python train.py --n_layer=14 --d_model=128 --n_experts=24 --experts_per_token=4 --d_expert=32 --d_shared_expert=64 --activation="reglu" --moe_layers=[1, 2, 3, 4, 5, 6, 7, 8, 9, 10, 11, 12, 13] --router_score="sigmoid" --normalize_top_k=true --routed_scale=1.0 --balance_loss=0.00127 --balance_bias=true --init_std_router=0.0303 --lr_router=0.00226 --vocab_size=4283 --norm="rmsnorm" --norm_eps=1e-06 --tie_embeddings="early" --optimizer="adamw" --lr=0.00307 --beta1=0.95 --beta2=0.95 --batch_tokens=[32768, 65536, 131072] --seq_len=2048 --train_tokens=549600000 --steps=8886 --dataset="wikipedia_en"
Below are experts of layer 11 (counted from 0) of a mixture-of-experts language model. Rows are named router (the router's row for the expert), gate (a neuron's input weights, with its number), up (a neuron's input weights, with its number) and show model dimensions 0-127. Each number is 200 + 20 x the weight over its row's rms, rounded and kept within 0 to 999.
After each expert's rows: "gets" lists some tokens that make up at least twice as much of what it gets as of all text. This comes from a sample of Wikipedia text that the model never trained on. Tokens count by the router's weight.

# expert 12
router,200,195,230,231,232,189,227,190,144,218,238,232,179,205,205,177,191,211,204,200,198,169,211,208,218,229,185,217,197,225,196,209,193,196,194,197,185,197,205,216,227,204,185,197,209,181,223,193,232,197,179,178,213,201,226,223,238,175,196,227,237,189,202,187,170,218,201,171,166,202,235,172,219,250,172,197,173,215,200,197,222,202,185,207,189,212,208,246,223,173,228,200,177,200,203,202,213,199,173,170,221,205,198,181,201,196,192,191,247,198,211,216,218,180,160,226,193,177,208,198,205,189,195,198,186,170,186,198
gate0,207,229,200,202,209,187,213,167,205,240,224,195,202,214,227,227,178,221,188,199,167,188,190,182,185,202,187,225,199,187,218,185,194,173,226,194,203,179,182,214,186,176,196,178,193,201,226,240,183,248,210,194,229,213,187,162,230,201,211,200,187,192,187,160,198,231,202,220,232,196,192,166,193,191,209,177,214,143,178,212,205,196,188,194,204,225,203,214,191,177,230,180,209,169,208,209,183,215,197,192,192,189,197,189,194,180,191,237,162,201,217,180,239,185,195,205,215,208,205,233,203,189,171,209,180,232,248,221
up0,197,170,212,223,208,211,207,184,193,228,205,171,174,201,188,182,216,230,196,201,183,212,197,207,197,217,180,204,202,207,202,180,221,224,207,199,211,175,217,221,199,193,201,178,216,200,225,190,164,154,196,208,198,198,196,208,194,198,181,206,173,157,214,200,217,225,201,210,239,201,163,233,212,180,167,176,213,209,181,214,200,169,239,201,207,179,213,204,224,219,152,199,201,203,174,203,167,213,213,207,214,216,136,154,217,194,158,188,216,195,245,194,213,198,184,169,198,196,205,215,192,196,204,177,224,222,166,192
gets: "1", "2", ", ", " in ", " ", "| "

# expert 13
router,177,175,197,235,221,186,227,240,190,166,242,229,191,184,197,174,184,180,199,200,156,184,179,201,208,202,159,225,183,225,178,202,179,182,189,173,212,200,224,183,212,211,187,188,201,204,196,176,230,202,174,228,217,207,214,263,210,166,203,217,209,182,227,179,159,198,201,192,187,212,218,187,198,207,179,214,210,168,194,187,187,186,176,229,186,200,194,197,213,190,210,165,210,202,189,210,145,202,189,169,188,197,200,185,202,221,221,210,223,208,207,207,188,199,200,191,207,182,217,210,246,207,194,165,214,190,209,226
gate0,193,209,185,177,213,197,204,218,201,179,233,220,227,200,186,192,189,180,202,192,193,204,203,182,204,207,194,187,180,222,218,217,177,182,192,179,183,208,219,195,216,193,230,174,181,178,166,175,260,187,199,234,203,200,239,235,218,191,181,157,203,204,202,221,211,204,198,195,185,216,216,170,194,185,187,165,193,179,172,158,197,203,182,193,187,198,191,205,192,179,223,162,193,219,189,189,178,206,206,180,208,193,209,215,214,254,232,198,217,233,219,184,202,225,236,209,211,173,230,182,203,259,200,203,218,204,217,228
up0,203,218,191,208,211,202,215,172,198,179,221,200,201,209,204,201,235,208,171,203,203,202,214,194,204,212,207,206,224,242,198,187,195,167,210,212,179,167,215,148,195,208,197,175,238,198,194,212,175,198,173,173,221,216,178,222,208,186,214,210,190,218,206,190,237,181,223,200,200,207,196,206,191,238,140,195,239,182,205,182,205,207,229,176,202,217,199,186,186,243,205,222,202,173,216,212,177,246,194,180,191,185,196,194,183,217,217,184,185,209,201,186,223,226,216,248,209,185,174,228,197,218,209,154,169,189,172,195
gets: "\n", "-", "1", "| ", ":", " re"

# expert 14
router,221,196,247,205,235,180,223,205,213,205,198,220,197,177,201,186,193,173,225,183,164,182,215,202,176,185,216,217,185,197,188,191,177,177,190,206,186,210,212,159,209,206,181,211,172,230,209,205,196,173,185,209,209,192,207,233,225,187,212,169,222,193,217,189,183,200,215,183,178,210,227,191,229,232,200,204,214,202,202,201,216,197,193,213,216,174,213,222,183,195,196,166,225,234,213,231,168,214,207,179,198,184,182,216,231,197,192,262,213,223,215,191,178,218,184,202,208,208,217,203,205,220,137,173,179,181,225,238
gate0,198,183,213,191,208,215,179,180,205,221,186,188,228,185,169,166,172,202,196,179,176,182,210,183,187,213,168,199,162,204,185,212,194,196,205,226,220,195,186,186,213,223,188,220,189,213,170,183,213,202,186,191,185,142,190,211,205,181,234,165,187,195,191,220,153,195,195,234,173,186,212,208,208,193,190,177,204,207,222,214,209,190,223,193,190,201,219,188,168,212,196,190,194,208,184,204,160,206,230,161,232,226,216,201,178,186,244,214,230,191,162,185,234,238,205,180,219,198,190,192,195,234,194,229,165,209,200,218
up0,192,203,184,187,206,187,166,220,192,218,201,214,199,198,220,204,168,235,229,181,198,193,191,204,220,213,163,185,179,173,219,198,179,202,203,209,198,171,204,189,187,213,237,173,197,167,169,179,180,196,169,185,202,188,215,169,173,178,220,203,205,224,197,194,183,165,184,197,200,200,203,184,132,247,176,193,194,196,188,196,204,200,187,184,212,198,197,222,173,228,150,189,207,180,207,231,205,208,202,176,172,159,188,191,204,206,191,231,228,196,182,215,224,183,209,236,206,210,193,198,216,215,220,200,243,190,220,234
gets: " l", " L", " st", " p", " h", " t"

# expert 8
router,204,184,226,199,243,199,222,215,159,189,218,224,197,213,199,216,186,217,206,184,173,181,199,231,196,189,203,187,214,187,174,241,207,183,190,205,188,190,209,165,184,184,189,171,193,207,228,197,228,187,175,192,217,209,223,200,203,172,204,205,231,243,207,170,204,227,235,182,190,214,160,166,198,193,182,215,219,179,217,210,193,201,193,192,191,193,210,207,236,159,190,208,198,176,195,213,193,183,157,170,201,164,166,216,177,195,233,183,202,179,183,183,160,212,200,198,216,196,223,214,241,198,176,167,195,191,193,224
gate0,205,188,200,169,198,208,191,195,189,210,211,207,207,167,220,189,184,216,201,197,190,221,203,180,212,187,221,199,201,190,247,225,207,217,197,209,174,200,207,207,176,200,202,185,202,227,214,206,209,226,204,238,163,200,214,202,185,188,171,181,221,196,231,212,212,198,158,172,179,240,199,192,188,202,202,186,212,226,202,216,216,201,208,188,195,176,178,152,157,214,180,208,188,206,179,197,153,140,195,214,202,206,190,199,186,167,210,196,203,169,182,212,196,178,195,164,187,174,189,209,186,188,221,250,229,186,227,251
up0,192,190,232,190,190,236,171,218,222,227,181,186,175,211,152,187,214,215,230,216,218,249,193,186,232,223,189,195,226,182,196,210,201,158,181,184,176,232,195,194,192,221,179,210,185,202,221,175,176,197,227,213,186,224,183,229,198,194,200,204,199,193,201,159,176,207,223,219,196,187,186,197,228,204,202,218,176,184,202,199,170,212,188,222,219,168,194,176,186,224,212,213,191,225,204,184,245,167,216,194,191,215,215,199,190,200,180,211,199,193,191,203,177,236,196,241,195,231,168,235,173,218,212,181,183,192,220,197
gets: " |", ",", " to", " and", " in", " of"

# expert 15
router,200,172,228,201,219,165,194,227,172,207,206,213,185,193,185,135,197,235,182,195,187,205,206,197,181,202,199,190,221,220,216,201,194,171,196,174,188,228,186,173,202,212,176,198,199,207,231,183,212,197,201,187,179,226,232,215,209,160,201,220,220,206,213,174,162,234,218,183,168,227,201,189,203,213,221,222,207,202,211,245,209,214,160,212,185,190,201,195,208,184,205,181,213,198,171,215,221,157,182,174,193,210,178,180,208,206,175,218,209,248,189,206,168,250,205,218,199,210,197,188,229,215,181,197,195,211,189,209
gate0,164,177,186,212,219,171,192,190,204,231,225,235,187,232,199,181,193,219,218,213,190,184,221,176,190,211,201,177,206,181,207,190,187,192,187,187,169,198,233,183,195,189,211,201,180,183,173,235,219,210,200,158,219,213,208,212,234,187,203,214,222,189,177,210,218,226,167,220,211,185,189,224,195,172,223,172,220,188,182,205,233,165,210,184,182,187,192,176,220,206,217,200,222,193,182,184,196,180,192,220,209,237,180,200,173,224,228,197,187,207,200,177,189,223,242,229,208,231,170,224,168,225,215,232,169,208,221,183
up0,213,186,179,242,205,223,195,193,204,189,183,198,188,222,221,197,216,215,220,218,200,171,257,208,170,225,185,176,202,173,180,196,213,179,225,208,206,179,212,231,195,181,209,167,188,191,182,214,213,196,183,168,219,195,215,206,228,165,188,218,149,200,163,198,221,195,214,189,189,212,197,219,187,214,201,190,226,224,155,182,202,170,194,214,221,192,189,197,192,204,214,205,226,185,188,204,217,240,210,178,210,197,181,226,155,198,148,207,219,221,192,209,176,200,214,181,202,228,200,227,199,188,178,224,227,186,197,168
gets: " the", " a", " of the", " The", " in the", " was"

# expert 5
router,204,208,212,205,195,174,242,234,146,169,206,226,202,190,192,206,179,224,185,187,178,178,197,197,192,171,204,238,208,241,183,213,160,186,201,170,186,198,173,160,213,204,194,208,199,211,217,181,202,167,183,192,198,189,241,244,202,213,229,192,217,195,231,186,191,209,193,198,176,185,220,199,215,245,206,197,215,187,203,197,202,213,178,211,202,195,234,234,214,202,209,196,184,224,202,193,211,194,188,199,184,202,167,162,200,223,227,207,202,194,198,194,201,254,207,194,229,184,236,178,219,207,175,164,182,196,207,197
gate0,222,184,210,221,198,229,222,198,182,212,191,166,177,204,207,238,217,185,172,141,178,225,195,177,202,232,230,192,239,191,212,230,210,190,206,182,248,173,202,177,190,214,182,193,215,202,249,170,196,209,219,204,202,211,171,193,206,176,217,199,193,174,215,156,189,222,194,231,211,187,221,184,214,221,187,202,199,210,226,210,192,215,212,190,208,219,213,184,188,190,207,202,184,212,174,225,188,205,154,209,184,223,202,188,206,218,177,174,198,196,219,208,236,189,220,190,200,210,192,194,163,220,178,159,188,192,173,192
up0,198,165,195,204,191,232,203,194,184,202,186,226,173,226,229,222,164,222,234,139,187,185,231,176,212,210,203,151,205,202,185,198,226,201,224,202,175,164,220,193,184,196,211,198,187,193,212,189,187,218,223,229,209,212,202,192,212,208,212,206,172,180,207,163,201,205,192,220,230,210,220,181,200,202,203,197,198,198,201,214,207,218,164,157,183,233,166,194,223,212,215,221,208,183,176,224,203,205,171,186,171,205,187,184,206,216,229,221,195,183,167,222,192,238,182,221,196,226,179,215,192,200,192,175,192,236,217,220
gets: "ing", "s", "ed", "a", "i", "o"

# expert 4
router,190,177,284,187,228,176,220,206,160,191,233,214,184,188,222,230,192,198,225,187,153,182,165,236,196,197,216,222,207,244,186,231,189,174,206,179,196,194,173,174,204,213,212,184,187,214,194,217,198,184,167,174,207,224,210,209,205,193,227,195,199,213,218,151,215,199,198,187,172,218,200,181,202,220,192,198,219,202,208,166,188,199,200,198,214,211,230,215,212,187,200,191,186,208,196,195,208,181,178,210,198,188,207,173,201,186,221,210,218,202,209,168,187,226,187,186,227,183,216,224,221,215,165,179,200,179,200,212
gate0,205,200,218,234,197,172,206,202,219,201,190,204,215,198,194,231,143,221,260,208,222,245,169,196,189,193,215,204,168,222,205,217,233,182,203,198,202,178,193,208,188,139,216,198,199,227,225,217,207,203,210,186,180,180,167,220,179,217,224,211,180,218,180,164,226,211,179,169,189,192,192,190,183,190,205,186,187,165,223,201,207,194,217,201,219,194,198,180,206,228,190,209,176,223,141,176,193,202,202,228,191,216,188,197,175,224,183,189,205,201,211,162,185,176,205,196,194,199,187,204,205,174,218,185,180,203,196,203
up0,191,204,220,238,202,201,198,229,209,220,244,219,180,213,191,185,169,226,168,196,210,205,166,196,179,219,202,206,193,178,204,213,220,188,221,178,192,192,207,183,171,190,208,173,237,219,203,227,228,207,186,186,155,177,213,202,197,195,161,219,191,201,220,195,206,223,227,172,183,192,181,192,196,189,213,194,188,200,203,189,204,192,207,205,230,167,222,210,235,213,214,189,215,165,158,179,213,209,199,190,196,189,192,202,213,234,204,169,229,237,198,189,234,161,228,215,210,227,230,183,193,229,234,193,179,164,222,186
gets: ".", ")", "\"", " that", " he", " He"

# expert 9
router,217,187,229,226,240,180,223,227,140,200,235,235,193,219,207,204,191,225,207,173,175,178,196,223,224,175,193,220,212,211,184,204,193,187,181,220,163,213,197,162,202,181,203,183,215,207,227,206,228,189,191,199,209,185,226,206,219,167,202,174,214,236,231,177,201,219,224,185,201,203,173,167,188,187,185,207,226,195,223,206,203,226,202,207,169,206,193,221,226,165,191,191,193,178,192,203,198,187,161,188,203,171,166,215,206,198,224,204,187,199,189,172,184,218,202,195,214,169,220,224,248,187,183,190,198,193,184,214
gate0,192,206,178,203,197,200,214,196,155,183,236,171,160,191,206,205,182,251,213,200,201,207,199,220,206,201,180,202,220,167,199,210,251,204,227,237,188,201,205,201,172,203,160,225,203,239,181,213,228,219,177,165,182,200,204,215,176,176,175,204,225,227,229,214,193,181,180,193,189,208,203,216,173,211,157,185,201,181,204,211,202,238,170,181,175,173,236,193,197,229,211,211,233,177,173,201,184,201,213,217,185,175,186,217,207,188,213,190,195,201,209,175,194,229,186,199,194,224,210,167,206,185,219,206,189,190,212,179
up0,229,174,203,215,208,221,168,210,238,210,183,209,224,217,209,221,235,186,194,197,233,189,225,175,185,224,187,188,181,205,211,180,157,221,224,205,212,185,183,181,206,213,217,193,208,192,219,210,208,179,209,232,237,177,179,208,221,190,219,203,191,184,218,251,181,186,231,212,191,190,193,206,262,205,194,246,180,206,203,191,196,181,216,220,211,214,173,190,193,171,184,210,209,187,184,189,189,213,205,164,225,213,225,183,192,245,169,178,190,187,204,173,204,201,196,168,184,216,193,184,215,193,174,169,205,195,235,211
gets: " |", ",", " and", ".", " of", " the"

# expert 3
router,218,178,216,215,236,185,215,225,200,185,224,214,182,163,214,188,217,194,201,183,157,191,208,226,186,177,171,231,181,217,181,200,185,201,193,225,212,220,234,169,218,195,212,169,229,183,218,211,204,202,169,213,191,193,199,228,231,199,225,179,226,223,219,202,177,216,224,191,200,182,223,162,199,234,176,180,225,188,210,195,195,186,173,231,203,195,208,223,210,201,219,205,191,173,247,191,185,181,173,211,208,192,215,185,216,240,193,231,194,194,167,174,191,224,194,183,219,181,207,206,237,188,165,170,189,187,214,210
gate0,211,219,210,184,209,242,205,219,204,195,196,207,219,203,185,183,202,184,205,198,208,180,247,232,196,197,204,172,183,174,170,239,182,156,219,179,234,197,220,179,213,207,214,191,201,204,198,203,177,203,206,202,195,210,188,185,202,227,224,183,193,260,154,198,203,212,220,181,199,167,206,187,176,179,181,197,212,192,198,158,202,193,168,199,206,208,207,209,235,201,208,203,181,189,215,208,189,232,214,202,169,207,201,248,223,185,197,219,186,235,209,201,208,260,234,221,195,204,185,196,206,234,189,187,185,218,216,232
up0,207,191,210,205,201,214,163,214,198,213,223,189,177,224,180,220,166,197,220,188,235,233,204,191,222,197,170,174,204,210,213,199,148,202,205,163,221,206,196,234,196,256,187,213,191,167,167,197,202,204,191,203,222,176,207,202,214,171,210,209,182,189,208,189,157,192,177,232,204,191,198,225,205,160,193,211,183,182,248,195,188,219,219,203,219,197,191,193,208,237,182,206,225,185,205,197,214,188,213,224,207,183,229,233,195,223,227,211,157,188,225,195,195,198,210,158,155,214,196,216,188,211,192,203,195,194,201,206
gets: "\n", "\n\n", "==", " G", " g", "==="

# expert 11
router,217,202,227,196,225,186,226,211,138,191,215,242,195,230,196,177,188,217,191,179,178,194,233,212,210,185,166,212,196,231,193,214,218,203,194,202,176,231,229,211,205,202,193,206,196,220,213,196,192,180,166,199,199,175,225,228,203,184,192,202,217,215,226,176,189,211,201,217,210,185,228,210,182,244,207,182,172,186,220,167,212,218,198,214,220,227,226,212,213,189,225,191,196,207,215,209,201,181,194,202,224,207,175,174,193,200,193,245,232,239,225,216,174,192,166,236,222,191,201,216,246,195,210,193,197,192,191,228
gate0,237,187,207,239,189,211,207,199,178,179,219,194,198,218,209,205,182,215,185,191,166,220,190,202,200,206,201,175,207,225,191,180,206,203,198,176,228,262,218,214,234,214,196,198,239,225,176,209,201,187,223,199,190,224,227,204,179,220,200,171,186,202,215,167,151,230,184,178,179,211,230,203,220,203,222,209,194,205,182,219,193,199,236,168,208,215,207,226,190,222,244,204,190,193,170,182,189,176,199,205,140,194,185,196,194,204,212,230,193,199,219,202,189,190,211,216,204,228,196,206,216,155,206,205,179,205,172,172
up0,213,202,216,199,201,218,231,206,208,204,227,206,203,208,248,188,217,203,180,230,147,225,200,198,213,232,200,177,221,206,199,203,226,221,182,228,203,206,216,205,211,199,175,203,224,193,153,178,189,178,206,177,192,204,172,209,192,201,174,184,191,205,193,175,179,207,199,164,194,193,220,208,246,195,213,186,188,204,183,242,213,190,208,185,206,193,206,229,178,223,258,225,214,229,211,215,179,215,189,205,142,191,175,194,190,197,192,206,216,186,229,186,184,177,229,216,221,205,176,227,216,201,196,213,164,215,190,170
gets: " | ", " ", "–", "1", "2", ") | "

# expert 7
router,209,209,232,196,229,155,223,202,209,188,213,210,188,159,219,186,189,205,201,186,168,173,209,208,157,184,199,204,204,213,174,213,196,191,180,202,195,222,185,218,219,218,178,211,228,228,199,189,203,196,204,217,187,191,195,223,213,203,222,188,206,212,202,180,192,203,214,207,199,176,209,162,221,222,191,206,202,164,186,176,230,223,184,183,226,184,195,211,195,212,216,187,199,216,190,211,143,200,204,142,193,162,194,182,223,206,174,244,210,208,208,167,153,187,189,217,221,177,213,226,208,183,200,164,186,159,186,218
gate0,198,200,212,170,221,189,200,184,200,213,203,193,208,189,241,233,227,163,199,207,243,201,180,206,188,211,204,185,208,209,178,244,237,186,199,186,226,174,188,230,241,182,170,208,172,214,179,197,192,221,215,186,184,166,176,200,192,223,188,213,246,215,206,234,198,174,208,207,210,197,227,178,187,192,190,185,208,202,213,174,193,188,238,199,204,207,197,189,213,218,215,152,192,228,191,187,210,195,192,170,211,198,200,180,156,214,210,218,199,176,200,212,204,198,198,196,159,196,142,243,183,206,192,191,173,198,207,192
up0,192,214,189,189,205,208,198,201,198,197,197,206,208,199,229,219,233,197,204,191,187,185,253,208,195,170,186,212,199,162,219,178,204,239,205,196,146,218,203,206,191,226,220,199,222,178,202,223,209,186,197,237,215,212,208,201,186,191,214,206,220,176,183,156,196,229,211,202,149,195,204,171,192,176,184,207,170,189,185,182,232,161,192,174,195,201,197,214,184,206,221,212,222,203,225,190,202,161,181,165,202,203,176,193,222,153,218,207,188,222,210,187,222,212,203,182,195,183,174,154,226,189,199,185,210,190,231,238
gets: " c", " b", " F", " f", " R", " C"

# expert 21
router,208,183,208,230,221,209,195,212,183,173,244,205,201,163,201,179,164,208,180,167,189,174,230,193,189,173,172,235,178,219,179,215,217,195,174,193,180,191,200,193,216,190,184,208,214,190,234,218,221,187,180,190,208,227,186,224,189,200,204,224,217,191,229,201,182,243,205,198,174,192,221,184,215,218,190,167,210,189,203,197,200,201,183,230,180,203,214,246,244,182,208,198,201,167,230,193,173,200,165,176,182,179,198,194,209,201,225,245,220,191,203,198,192,221,148,219,210,172,220,182,205,213,208,181,189,181,200,193
gate0,222,172,198,206,220,182,191,183,186,211,187,219,205,195,244,182,211,187,221,199,207,200,184,199,183,204,200,185,247,178,180,223,206,199,214,217,200,216,192,228,218,181,203,205,186,189,167,215,188,233,213,193,217,191,170,227,208,181,167,176,210,181,202,213,186,242,203,198,171,197,205,219,188,223,242,216,244,229,202,244,183,189,188,191,188,200,197,190,211,187,192,188,224,209,214,207,148,220,224,196,184,164,224,208,190,198,231,179,225,244,177,158,211,210,201,227,185,195,213,223,177,213,215,203,222,165,191,181
up0,209,255,216,199,198,181,183,182,191,208,173,207,189,212,186,234,190,198,203,190,181,204,190,180,206,161,204,175,209,209,242,170,178,213,180,184,196,194,194,197,194,178,195,199,186,211,220,184,188,185,219,209,194,186,202,193,208,206,223,210,192,189,222,178,176,176,219,162,220,203,191,200,198,172,190,207,159,208,191,188,173,216,229,187,196,171,202,251,215,227,161,242,161,188,192,197,212,196,209,209,200,209,192,185,212,193,138,221,190,158,198,211,173,200,191,178,241,205,199,170,230,169,169,198,211,218,208,207
gets: "\n", "\n\n", "-", "–", " \"", " ("

# expert 1
router,205,186,256,219,227,164,249,213,155,199,208,180,183,193,190,188,195,183,208,166,201,195,218,189,216,169,163,230,221,223,200,230,206,208,189,203,193,213,224,166,199,232,178,214,172,212,177,156,202,208,191,213,181,203,235,193,188,190,211,199,205,212,219,174,186,221,206,212,205,213,231,169,212,223,182,219,197,160,201,201,191,216,196,183,189,202,190,232,189,189,231,188,214,189,196,215,197,195,186,195,174,213,196,186,214,185,230,224,233,235,246,221,176,188,198,189,202,175,217,215,230,176,196,194,214,199,196,197
gate0,187,180,194,187,236,189,255,195,209,236,211,196,195,169,228,217,210,188,239,202,184,209,177,202,207,186,149,165,210,202,206,176,202,204,188,232,180,207,189,177,224,208,179,195,225,227,204,198,181,172,200,187,198,221,207,218,170,205,199,183,181,206,179,169,221,205,183,216,217,229,204,228,191,200,166,172,215,161,188,209,221,172,238,183,174,224,186,188,176,224,188,210,210,189,180,170,157,185,200,217,189,197,195,211,196,207,218,207,198,202,239,210,185,236,189,192,188,198,198,214,185,218,195,224,229,233,176,211
up0,193,214,220,191,205,231,231,199,199,203,179,220,190,161,175,208,173,199,224,192,200,199,208,183,201,190,174,175,211,238,195,197,170,190,210,217,215,197,182,191,182,198,179,204,202,230,206,204,194,159,189,182,174,249,200,195,181,220,203,161,201,208,201,193,207,207,180,195,216,199,188,205,236,194,178,214,180,173,193,199,238,199,215,198,161,218,183,180,201,215,157,218,234,198,223,189,189,233,204,220,199,206,197,223,188,231,184,180,251,189,226,210,187,228,196,214,209,213,187,189,215,207,212,216,183,192,132,157
gets: "0", "1", "2", "3", "4", "5"

# expert 0
router,240,207,228,205,250,140,213,205,172,189,207,218,176,157,222,183,173,202,200,179,158,176,204,224,209,153,196,211,221,200,187,202,182,213,191,228,178,230,194,201,230,221,173,201,202,210,208,201,192,202,199,234,201,183,180,216,198,191,196,178,212,186,218,180,205,195,213,203,201,199,238,154,212,227,196,204,204,186,196,194,214,209,174,188,205,205,218,226,181,196,210,204,181,224,207,237,205,212,202,174,178,152,180,185,229,201,174,249,218,203,197,193,181,216,196,216,207,182,190,225,212,205,183,182,203,183,179,204
gate0,221,235,199,187,212,214,178,150,192,234,186,169,178,182,214,225,205,200,203,195,211,205,191,243,194,199,185,176,213,197,209,213,204,195,212,213,235,194,191,193,218,179,220,209,207,202,164,215,233,212,196,166,208,214,164,200,200,207,204,200,170,195,191,212,210,178,189,193,173,209,214,243,205,224,189,171,238,228,210,188,230,169,227,207,189,197,184,175,193,181,197,202,190,221,195,193,187,199,188,232,199,172,167,186,203,190,218,147,185,179,193,211,213,224,228,201,200,215,147,164,189,196,201,220,165,231,210,218
up0,205,201,209,205,220,185,196,186,209,217,193,218,197,190,221,180,215,169,192,218,224,194,215,183,211,204,198,206,223,210,221,204,173,189,166,173,222,186,205,206,236,229,216,184,212,213,234,201,214,194,223,230,211,191,186,192,190,212,204,149,190,216,176,211,223,191,216,152,225,184,165,204,228,198,185,199,175,217,175,225,229,243,206,159,190,241,214,220,226,197,185,208,205,186,209,189,218,197,164,174,256,203,229,195,200,231,189,208,172,221,229,186,169,216,211,200,175,189,204,202,211,200,185,166,204,182,180,193
gets: " K", " B", " M", " S", " N", " T"

# expert 23
router,235,213,207,215,236,216,196,206,152,184,215,198,186,222,190,154,185,208,182,175,194,182,205,204,199,200,182,208,199,216,204,219,218,193,172,179,217,217,222,223,211,172,181,181,234,218,225,199,209,210,148,190,211,217,213,205,201,219,219,204,231,192,208,192,176,221,209,203,195,227,200,225,192,233,205,168,210,195,219,161,194,222,181,199,184,185,222,227,215,183,214,192,182,150,213,215,197,192,185,198,231,176,195,184,207,207,202,243,207,227,213,218,167,194,159,224,225,166,233,225,219,206,177,208,192,212,193,221
gate0,210,187,195,213,205,192,196,197,149,213,237,222,207,221,208,210,210,207,213,163,203,198,207,197,167,192,199,200,227,242,202,248,223,160,226,161,230,220,217,188,220,210,218,218,198,194,207,211,176,195,193,221,196,167,186,180,195,176,208,161,223,184,205,223,219,223,200,178,192,188,234,203,164,201,177,199,176,196,183,162,211,207,231,241,195,224,208,187,215,204,175,174,181,228,186,174,179,187,200,221,202,172,213,196,183,215,227,215,217,201,207,207,206,218,200,235,175,173,206,215,199,162,202,212,204,201,169,201
up0,183,230,215,247,226,196,194,222,195,203,208,217,181,222,180,186,189,215,186,170,198,170,203,208,180,201,225,216,214,195,194,184,178,197,178,216,234,206,200,191,200,240,227,181,234,212,178,229,195,206,190,225,220,181,221,202,197,226,203,225,212,196,239,178,189,178,199,193,190,201,201,204,224,218,218,225,201,182,241,211,205,189,219,238,229,215,212,239,177,201,235,182,201,206,217,178,243,167,217,187,216,198,211,197,203,216,226,220,188,222,205,187,144,213,205,226,218,252,209,206,228,207,184,204,213,197,187,213
gets: " | ", " ", " (", " E", " I", ", "